Below are experts of layer 5 (counted from 0) of a mixture-of-experts language model. Rows are named gate (a neuron's input weights, with its number), up (a neuron's input weights, with its number), down (a neuron's output weights, with its number) and show model dimensions 0-191. Each number is 128 + 32 x the weight over its row's rms, rounded and kept within 0 to 255.
Before each expert's rows: "comes before" lists some tokens at least twice as common just after its tokens as in all text; "gets" lists some tokens that make up at least twice as much of what it gets as of all text. This comes from a sample of Wikipedia text that the model never trained on. Tokens count by the router's weight.

# expert 23
comes before: "\n", "-", " ", " The", " In", " He"
gets: ",", " |", ".", "\n", " and", " ("
gate0 [162 146 114  57  95 127 141  82 179 120 189 176 135  95 100 160 152  96 126 124 158 166 160 101 118 168  99 153 123 180 115  96 154 105 159 103  80 139 172  88 208 141 154 197 110 101 129 160 139 173 182 170 171 164 149 104 106 115 124 118 177 137 171 129 101 120 123  99 101  93 155 116 141 135 124 128 117 117 139 150 130 100 155  82 189 112 155 100 171  88 135 135 190 107 199 160 126 185 139 112 136  84 132 164 131 115 141 122  82  88 164 128 131 126 145 184  67 138  96 169 101  71 121 176 168 117 139 134 138 114 144 144 113  94 150 121  93 110 165 196 128 139 154  75 128 165 153  88 179 139 140 169  66 154  73 133 139 139 176 172  75 134 121 100 119 117 180 135  80 156 159 166 132 125  84 131 124 175 135 103 139  52 157 158 146 141 139  86 158 106 145 159]
up0 [150 137  56 115 102  59 181 179 111 125 138 181 142  91 144  92 182 154 132 157 152  94 140 187 168 166 101 149 137 106  94 121 139 126 173 147 103 100 104 131 101 158  64  63 143  93  80 106 131 116 154 116 134 115 142 129 117  83 111 185 164 120 183 112  82 111 131  74 141 112 117  88 198  54 114 118  93 175 139 162 106 133 207  75 188 125  50  99 102  95 104 116 121 139 104 169 162 160 138 116 135 144 111 158  81 113 200 102 150 156 188  86  83 110 124 136 101 129 151 102 127 102 124  74 154 140 126 121 165 104 103 153 173 128  97 114 148  90  49 126 141 112 122  95 135 111 159 115  83  94 124 149 160 117 106 134 123 109 146 115 134 167  86 120 120 139  81  85  79 178 120 131 130 129 158 181  98 114 122  79 120 148 153 104 102 103 111  63 118 147 115 142]
down0 [180  86 150  87 141 133  88 105 156 120 193 159  96  97 127 161 115 135 158 160 143 163  88 161 125 137  84 200 112 126 101 137 111 169 128 109 164 132 136  58 179  95 155 135 125 128 102  78 135 122 126 147 197 128  96 141 145  82 187 162  94 163 164 110 128 138 102 135 152 139 115 142 100 152 255  74  79 168 112  97 131 104 166 146 149 138 144  73 147 121  80 130 114 170 165  95 137 129 175  65 129 157 127 123 116  98 150 122 150 105 136  88 109 136 110 149 107 146 109  86 124  89 139 140  74 138 106 155  75 104 107 146 142 135 130 107 173 122  99 113 117  71 115 125 139 116 132 106 132 146 105 199 177 126  73 203 150  54 130 142  72 149  91 121 109 106 118 147 125 104 152 133 165 148  97 167 155 129 132 237 114 160 103 104 155 111 139 116 157  97 107  96]
gate1 [ 85 101  80 175 136 139 145  91 116 114 153  21 126 150  85 115 125 173 128 143 105 181 157 137  84 132 145 128 101 144 140 128 135 122 119 167  99 127 156 150 155 128  59 124 160 127  99 147 137 142 118  93 134 205 130 105  90  85  94  94 128 122 145 160 109 181 145 147  93 152 136 140 100 147 114 162 155 173 100 181 132 172 167 112 149  54  99 151 111 159 108  87 153 138  53 146 120 184  72 125 159 157 129 148 148 105 119 164 101  69  98  89  78 107 102 171 146 130 118  78 108 160 192 141 171 127 148 138  99 159 175 140 162 177 158 175 115 141 160 108 111 149 187 105 127 123 125 167 147 178 140 133 156 185 103 153 200 105 175 122 137 162 152  86 100 145  98 174 117 139  91 142 103  69 136 144  80 128  88 137 143 164 157 112 199 137 156 126 105 194 134 143]
up1 [121  84 116  83 162 157  96 133 119 156 134 133 160 150 171  87 107 163 113 140 156 131 119 146 138 149 101 174  76 123 135 166 144  69 152  78 152  91 162  95  59 104 109 101 140 140 115 120 109  78 137 131  95 165 142  80 114 172 132 115  73 115 159  88 156 128 164 149 122 136 127 100 201 159 146 107 108 130  71 106 178 145  98 137 164  96 143  48  76 158 160 160  66 196 118 152  21 150  62 127 155 129 121 130 126 127 118 131 153 164 108 106 111 146 119 156 145 165 120 189 164 157  93 183 180 165 169 140  86 119  86 209 106 154 169 112 156 128 123 140  71 144 118 118 174 133 120 132  87 124 104 128 106 128 133 167 170 136 135 179 161 169 154 153 110 119 150 124 146 104 173 114 107 130  90  84 168  96 118  38 117  87 106 161 138 110 100 141 136 125 105 149]
down1 [111 145 141 135 159 142 140 133 169 123 147 142 134 110 171 176 105 146 131 120 152 155  91 113 167  74 180  75 147  77 154 227  69 121 139 145  67 149 147 139 116 172 169 160 126 179 109  75 157 130 111 123 161 118 158 105  91 104 165 103  69 119 148 127 132 152 196  88 114 128 170 100 132 121 100  77 100 148 114  86 104 107 155 112 164 126 114 127 125 132 138 125 107  83 138  83 166  99 183 116 136 168 138 169 172 201  98 143 123 154 138 113 162 118 105  99 144 124 139  24  92 117  68 103 202 153 105 156 119 149 117 141 130 125 155 117 125 192 173 131 116  93 177 118 163 118 143 167 148 153 143 113 223 160  93 133 139  94 172 157 134 100  89 163 182 110 125  84  78 142 144  93 176 119  76 143  88 121 153 131 152 155 164 127  94 148 113  94 157 140 162 143]
gate2 [132 125 120  97 145 102 174 139 155 123  74 141 139 144 161 142 127 121 124 206 154 180 141 139 105 138 141  69 139 175  73 148 123 142 133 108 126 123 158  75 107 103 169  82  84 193 103  97 146 172 120 129 183 120 113 134  67 144 110 177 123 201  60 164 110 159 114  91  99 184 102  94 196 138 139  84 153 150 103 187 149 171 165 103 157  66 137  96 118 119 154  94 169 136 142 125 122 113 114 121 127  64  72 160 132 131 130 131 156 169 141 113  98 165 183 130 136 105 141 135 142 170 157 141 126 105 139 136 153 151 111  96 164  95  87 104 115 134 139 116  89 127 119 126 113 162 173  65 165 113 183 114 186 114 149 149 135 134 171 167  64 110 146 172 168 111  92 148 146 193 170  67 155 210  90  74 106 134 142 170 134 123  99 153  82 139 163 114 102 131 109 120]
up2 [ 82 141 100 162 110 167 163 152  93  91 121 120 139 120 148 176  60 103 108 117 181 148 160 121 128 124 153 120 112 140 139  72 102 111  56  72 154 191 163  80 171 123  85 180  84 130 136 138 156 137 141  70 153  81 181  84 139 162 165  93  85 147  76  70 138  70 172 109 108 166 112 155 124  79 134 106  72 208 124 105 132 140 131 157 121 150 110 167  67  74  85 106 174 148 112 148  91 161 129 115 121 170 102  99 113 169 163 140 145 137 108 128 180 139  72 118 154 132 106 154 137 112  73 179 185 140 129  76  73 171 186 147 105 106 102  83 135 169 145 144 122 151 145 128 172 119 121 176 110 152 111 131 158 147 133 108 133  94 122 127 118 158  77 123 104  88 116 115 169 126 164 180 166 108 136 114 110  97 157 168 137  90 177 134 163 155 113 152 157 150 162  96]
down2 [185 156  95 130 125 182 128 112 133  24 132 119 144 124 102  98  83 130 152 132 129 179 189 118  88 164 164 141 145 161 149 199 138 108  96 107 162 110  50 137  82 121  74  78  75 127 152 148  99  84 193 168 149 108 160 146 189 143 122 125 165 141 167 107 121 140 150 144  99  90 168 113 151 120 132 162 152 160 156 138 113 134  81 110 174  94 163  59 107  91  99 150 115 143 154 118 146  97 123 134 120  77 117 125 178 130 166 124 124 106 174 131 153 179 109  95  92 109 196 180 116  98 137 103 138 178 155 103 122 138 106  87 111 105  75 185  90 128 169 132 162 108  97 128 158 163  84 154 146 102 156  85 130 140 145 166 113 225 153  75 159 156 134 123 119  92 132 147 163 111 140 163 168 124  97 104 134 166 145 106 183  89 155 148 149 148 172 158 144 134 117 104]

# expert 12
comes before: "\n", "|", " the", "-", "==", " The"
gets: "\n", ".", ",", ":", " and", " by"
gate0 [112 180 116 160 107 174 177 171 116 113 147 201  95 178 105 156 119 103 145 123 160 185 170 101 133 135 139 130 178 138 104 118 169 179 138 124 140  68 121 139 131 114 143 144 153 155 141 143 146  69  55 140 130 153 155  99 123 164  79 101 119  93 110 133 173 118  80 177  95 162 156 210 136 117 119 156 170 138 116 119 154 158 126 173 111 188  86 164 122 138 112 145 106 142  77 103 145 189 140  60  79 104 139 102 109  84 105  80 141 135 106 132 129  48 141 180 108 113 157 181 146 180 188 109 101 120 103 113  65 169 149 133 109 111 153 108 171  80 151 142  77 188 138 104 111 125 101 109  82 119 152 136 128 141 143 143 159 150 123 125 130  89 102 131  85 174 136 107  65 146 149 100 110 158  75  74 126 157 135 127  99 164 171 144  75 147 149 121 105  99  83  78]
up0 [108 163 103 153 208  25 174  60 107 108  94 130 112 144  92 207 154 113 106 170 217 128 120 130 110  92 106  81 110 161  88 106 147 185 119  94 111  88 156 143 118 129 143 163 148 126 124  97 141  95 189 141  71 123 132 122  97 165 135 154 121 119 104 126 146  98  63 165 128 125 142 136 100 130 121 169 135 135 152 139 115 173 152  78 151  82  80 103  94 158 155 171 139 140 149 150 124 161 159 147 115 115  85  66 138 122  82 144 156 125 193 163 157  88 143 152 157 128 171 110 149 141  92 145 150 141 140 136 112 108 115 133 177 150 147 111 122  99 112 151 156  89 184 109 146 166 151 108 138 133 158 112 143  78  59  96 147 164 154 139 113 112 159 147  56 134 165 108  94 135 159 149  96  65 123 149 119 216 107 181 125 148 127 176 116 151 126  85 149  80  94 145]
down0 [118 140 124  45 151 134  32 150 115 115 134 117 148 140 114 171 124  99 132  67  84 151 162 104 144 138 118 144 126 146 141  68  76  76 168 154  71  85 132  86  99 178 146 126 105 136 140 157 134 196 130 122 206 105 166 127  90 159 107 115 136 158  61 135 121  92 149 121  84 123 114 158 119 152  81  67 132 165 130 109 144 146 107 100 125 137 155  82  98 185 127 131 118 136 113  98 137 137 138 112 109 105 123 109 174 100 150 118 117  68 136  99  88  73 120 121 135  52  87 119 117 117 170 124 119  48 188 132 143 124 143 104 145 118 186 141 165 150 138 103  82 140 127 124 147 106 175 155 117  84  94  85 104 146 153 114 181 126 109 167  80 101 149  87 115 176 108 130 143 128 118 138 160 184 146 155 104  52 143 169 110 108 140 103  93  76 152 166  97  64 175  82]
gate1 [125  89  98 135 177 190 138  85 116 152 188 163 176 156 155 164 169 134 130 192 113 167  94 141 149 157  96  84 138 113 110 110 150 141 114 115 145 129 124 110 114 104 194 172 103 110 157 181 124 195 137 159 125 104 138 135 118 140 134 107 124  86 160 101 118 178 106 154 119 171 164  37 102 183  97 107 207 116 131 109 175 142 190  74 139 126  93 164  93 151 110 106 116 152 117 132  95 141 115  79 167 102  86 117 161 140  98 130 165 129 133 115 122 171  61 149 118 115 105 146  96 166 160 110 135 103 126 185  87 122 134 119 103  43  83  77 136 134 165 121 128 154  96 145  89  90 161  64 144  81 112 106 117 118 160 188 167 111 195 120 131 145  85 164 118 108 133  70 149 147 100 167 169 136 145  71 112 113 121 145 145  82 103 103  86 126 133 144 129 153 185 164]
up1 [169  85 139 133 140 101 192 133  89 109 150  96 100 154 128 155 181  96  97 154 209 166 129 136 137 112 143 106 170 166 119 132 154 110 153 129  90 147 149 100 174 140 128  96 172 117 144 134 106 103 127 148 169  96 127 132 166  61 158 127 134 166  73 182 139 134 141 174 126 152  86 117 158 104 133  92 126 143  95 101 128 168  85 115 123  95 180  98 151 179 121 102 121  77  85 198 105 113 128 126  97 114 136  86 197  96 114 129 125  80 118 152 145 170 154 137 127 154 113 106  73 142  65 131 104  72 104 119 182  83 138 143 112  56 138  81  97  86 139 125 117 131 132 174 108 166 210 104 131  79  74  82 105 176  99 116 111 174 167 135 131  80  71 118 112 121 155 112 130 206 103 162  83 150 172  89  64 113 118 175 162 131 159 146  92  91 113 125 135 145 117 147]
down1 [134  76 160 114 127  79 190 129 159 119  82 184 106 137 140 110  79 172  96 173 135 174  82 147 110  97 146  94 149 138 153 107 155 146 111 154 131 114 139 119 183 174 161 175 112 121 138 123 164 182 138 141 127 124  34  77  87 134  91 103 152 173 100 130 120 166 152 122 182 144 163 134 140 134 145 156 106 146  73 127 122 113  96 172 139 126 151 139 113 109 115 182 130 121 146 179 132  84  80 175 126 126 131 155 117 149  83  94 179 114 120  38  84 158 145 124 141  86 149  92 156 122 104 137 103  61 139  73  85 141 113 120 132 111  93 154 177 137 124 130  85 114 164 165 162 118 136 126  74 106 144 129 135 155  74 157 206 162 109 109 111 136 108 136 121 192 148 106  88 124 190  85 177 126 100 100 158 142 191 161 206  97  79 101 119 141 114  96 160 164  93 144]
gate2 [ 98  67 182 130  56 150 140 102 109 151 106 153 141  98 144 136  94 108 107 158 137 182 178 157  79 119  71 187 116  95 178  94 174 141 180 177  97 139 127 137 161 131 147 139 133 129 112  68  70 144 142 148 193 130 163 101 109 179 141 123 125 151 143 139 125 146 144 120  89 196 100 111 111 136 124 117 113  67 154 184 135 144 164 107  88 113 102 126 121 125 124 125  84 133  70 139 118 139 170 146 108 111 143 129 144  88 112 123 104 192 122 150 120 144  94 146 165  89 162  72 107 135 170 120 106 129 101 150 108 131 172 112 172 180 103  94 116  75 106 137  91 156 110 132 105 101  99 117 178 145  77 151 185  91 155 205  88 146 110 155 131 107 206 140  98  91 101 220  87 124 129 125  99 105 162 158  97  67 136  67  98 138  87 107 116 109 120 148 143 123 191 128]
up2 [134 134 122 107  98 113  98 180 168 119 193 157 147 101 119 190 130 111 139 178 114  96 138 102 132 140 106 151 160 130 136  96 106 115 173 161 127  66  94 150 122 107  78 148 125 153 135  77 171 136 115 156 126 111  77  82 113 174 203  93  88 139 134 136 166 124 158 171  75 155 100 137 126 163 104 122 132 163 118  91 129 109 101 191 130  83 159  69 164  99 124 182 105 133 108  79 182 184  90 148 130 142 150  88 123 153 112 100  58 131 172 120 179  67  91 119 120 110 143  92 141 150  90 176 182 129  94 149 101 104  81 128 116 122 161 115 148  79  59 134 191  92 126 147 174 103 121 102 136 169  94 171 181 116 142 147  83 103 134 122  66 140 134 114 196  95 146 145  77 134 123 107 175 106 158 109  74 122 101 173 173 135 157 122 130  83 115  77 125 173 131 143]
down2 [138 142 170  83 121 150 196 100  86 125 159 158  67  86 218 141 128 159 126  98  94 112  81 171 163 188 171 151  96 151 114 140 132 119 158 161 149 136  83 110 143  95 176 146 144 126 147 121 126  92 138 164 150 132 118 106 186 132  85 137 175 161 171  97 110 189  87 153 124 100 137 114 120 148  85 107 148 142 127  94 145 197 135 111 134 137 118 159  93 141 118  86 127 167 128 103 172 137 105  75 124 124 136 110 141 146 151 107 158 130 136 104 162 133 123 128  71 174  74 109 146 102  92 117 207  40 102 177  57  84 154 126 168 157 132  59 133 160 142 159  97 118 139 101 146 146 158 158 116 153  89 111  99 150 134 158 163 134 126 139 118 148 139 105 138 102 136  60 173 165 156 126 154 131 193 115 116 141 145 126 239 150  85 140 104 152 174 162 176 152 130 123]

# expert 20
comes before: "\n", " ", "|", " 0", " 1", " 2"
gets: " |", ".", ")", "|", ";", ":"
gate0 [142 106  91 124 177 144 177 124 142 142 133 128 168 189 130  84  43 126  87 146 152 135 133  86 166 104 109 117  76 151 157 140 223 127 178 119 125 112 102 100 145  88 173 152 139 167 168 128 139 176 192 150 162 133 168 147 150 164 137 144 191  88 123 135  91 116 162 135 147  84 117 149 159 112 121 112 126 137  88  97 113  81 120 100 158 110 188 153 123 111 218 151 110 203 111 113 152 103 118 177  95 118 142 158 117 176 163 169 147 138 125  98 182 140 148 137 191 159 111  98 122 120 118  78 162 140 119 116 117 102 118 170 180 137  85  83 172 130 129  95 116 158  61 119 108 144  95 156 148 141 147 101 110 167 143 148 177  84  65 186  76 147  92 180 101 141 153 125  95 143 133  86  75 136 122 102 138 152  96  85 106 132 105 106 189 141 146 108 165 104 129 158]
up0 [101 135  69 122 100 166 124 113 151 103 109 116 110 163 108  71 127 124  74 144  86 191 163  75 113  59 191 199 140 145  74  87 137 120 152 108 115 132  61 142 118 132 112 155 140  93 137 138 168 153 107  78 160 142 116 114 127 140 150 160 162 115  83 189 102 113  50  95 168 101 154 145 128  83 123 134 156 149 169 168 136 131 162  91 130 129 181  89 134 152  77 119 100 138 163 140  88 196 166  80 183 111 114 163 161 120 142 145 138  85  66 182 171 104 167 160  92  99 169  90  82 128 143 122 101 156 144 114 105 147  97 113 157 155 137 140 111 224 143 151  91 159 144 107 182 200 150 117  97 138 118 118 109 115 173 112  97 114 148 131 120 159 102 187 153 125  62  87 126 125 111 122 109 128  91 164 141 115  90  90 162 125 115 110 156 150  87  93 124 100 117 143]
down0 [139 202 127  98 179  92  91 132 151 190 104 114 110  94  82 107 154 151 118 157 160 123 166 122 143 107 146 105 118 128 135 129 151 165 130  86 106 127 151  99 159 146 109 105 142 135 134 110 158 113 111 140  93 100 108 176 153 139 135  88  98 134  94 122  67 129  79 138 127 131 137 125 129 133  88  95 153  89 145 168 197 158  91 116 111 136 126 119 106 115 155 120 118 154 154 105  60  63 138 103 174 130 106 168  59 143 167 157 119 116 136 115 144 104  93 173 105 143  78 174 112 191 114 148 183 176 127  93 149  44 151 168  81 129 115  84 192 153  94 159 170 107  58  82 133 151 179 164 150 170 145 169  76 157 136 128  99 118 114 160  94 129 148 122 121 137 147 201  75 111 164 173 144  90  99  88 129 139 105 190 147 182 143  83  78 149 153 151 197  87 110 149]
gate1 [ 99 136 139 154 141 109 119 100 165 184 154 167 139 158  91 146 132  62 114 128 182 103 106 153 154 191  98 185 174 103  86 132 120 153  99 128 188  89  87 136 164  90 127 139 149 145 130 122  81 124 133 122  97 140 123 142 102 169 145 121 121 193 178 206 135 139 103  86 103 128 105 116 126 129 135 132 121 116 110 151  64 106 215 153 166 109  45 138 108 188 161 116 133 131  96 118 193 153 132 108  75 105 161 113 154  70 144 113 174 126 114 196 127 133 178 137 118 161  88  87 100 143 104  82  95 146 123 154 109 114  85 158 131 130 161 117 166 136 101 182  99 105 180 111 196 102  86 148 124 110 114 124 138 156 171 163 136  66 111 141 162 121 195 146 147 150 102 133 145 141  95 168 155 112 153 108  73  44 133 127 118  85 144 144 109 115 147 132  91 176  86 156]
up1 [120 123 131 192  56  92 150 137  92  79 144 144 120 193 183 154 129 142 163 122  83  94 110 114 136 134  98 120  96 147  98 100 161 151 119 155 116 110 101 158 156 170 134 108 144 111 124 138 137 107 121  83 139 105 123 135 143 197  73 149 127 126 115 148 152 160  94 152 136 165 185 191  49 131 119 101 120 161 162 141 127 138 154 120 186 178 167 158 101 125  58  86 106 130  67 203 157 102  99 169 158 160 110  52 156  87 197 157 148 153 154 100 116 114  99 130 118 116 143 130 173 165  85 173 157  73 100 158 154  68 144 118 186 157 132  67 128 113 115 136 142 147 124 156  77  95 141 114 125 153 105  89  94 118 148  49 124 147 184 114 137 116 132 123 169 109 138 113 173 125 151 102 135 142 175  81 158  89  72 108 107 130 112  94  98 114 165 140 102 133 115 190]
down1 [126 137 175 143  75 159 138 144 103 108 185 136 157 158 187 143 129 103 151 166 120  87 124 109 144 130 127 160 140 128 117 147  74 186 143  74 121 115 146 132  87 172 144 113 158  98 158 106  87 116  75 124 118 134 171  20 132  95 147 131 114 158 131 177 144 141  72 151 172 150  97 119 185 126 153 161 157 138 181 173 120 126 123 170 104 112 146  84 147 111  85  76 135 121 149 127  99 128 161 133 117 169  58  72 121 134 187 148  79 173 154 140 106 180 169 166 145  98 162 166 112 136 136 149 173 133  89 154 119 143 123 150 180 136 147 120 143 168 105 156  94 162 152  95 106  92  36 129 140 158 151  91 127 172 103 116  98 166 131 129  91 122 132 142 119 137  97 139 192 113 176 159 120  69 111 112 154 190 127  64 148 203 137 100 182 160 127 144 104 187 124 121]
gate2 [170 135 161 144 137 138 196 141 155 129 156 114 120 166 101 169  79 176 130 115 116  96 167 102 119  93 134 120  87 163 189  80 145  98  97  79 122 130 176 153 108 166 111 130 137 149 113 148 111  90 159 111 101 104 148 161 208 115  94 130 121 130 155 129 161 177 129  89 101 166 120 126 123 202 202 149 112 134 174 154 175 161 120  50 110 115 127 116 100 167 169 136 156 123  96 108 176 124 170 126 154 124 169 138 134 124 102  97 124 116 138 118 161 132 157 150 130 207 167  74  96 153 169 122 179 163 102 120 100 139 159 123  82 147 182 132 102 142 131 134  85 100 180 131 105 101 113 100 131  62 104 128  86 241 147 137 133  94 160 123 139 182  92  61 112 119 129 179 111 135 158 113  83  91 132 149 103 141 131  52 118 135 156 146 130 122 110 207 109 158 142 107]
up2 [ 97 168 104 133  89 144  25  92 168 161 127 109 173 114 197 140 170 156 114 117 157 123 132 133  89 158  98 101 178 131 178 188 158 157 100 115 113 149 133  86 154 110  97 107 123 128 110 145 163 128 117 111 101 109 109 160  68 167 124 150 105 150 105 193  85 145 100 144 135 160 225 110  92 169  91 123 115 146 108 151 110 107 101 192 174 125 113 103  95 186 173 109 143 116 175 134 104 126 114 168 132 120  34 141 119  95  98 140 167 142  93 154 140 145 160 146 152 113 120 123 110 142 108 139 140 163 141 132 108 107 120 136 169 155 139 119 109 154 143 117 156 168 153  97 167 145 125 151 112 148 121 141 154 178 118 149 100 179 128  43 158 134 146 193 132 130  97  81 182 157 176 149 114  89  98 125 188 110 118 138  41 109 174 122 148 162 174 117 171  62 103 138]
down2 [139 181 135  47  77  90  99 145 170 175 153 167 129 150 145 114 129 195 105 133 100 129  90 109 125 138 139 137 115 161  80 109  95  97 136 164 152 152 130 106 114 142  92  90 141  90  81 136 104 170 129 175 114 143  83 141 135  38 125  88 114 101 119 107 126 109 214 101 183 150 146 128 143 115 135 129 121 133 119 114  97  68 153 162 121 107 137 121 174 178 201 156 120 148 151  40 158 144 115 148  97 117 107  97  94  83 119 150 120 121 128 106 112 102 117  90 157 172 116  96 124 119 100 115 168 100 120 132 143 190 137 128 128 130 148 199  58 154 112 124 166  50 155 161 179  53 147 169 154 110 144  92 173 191  91 188 115 101 139 114 151 174  93 103 155 137  96 187  85 105 143 188 111 108 151 163 130 117  91 115 100 120 161 113 132 129 123 138 143  99 146 156]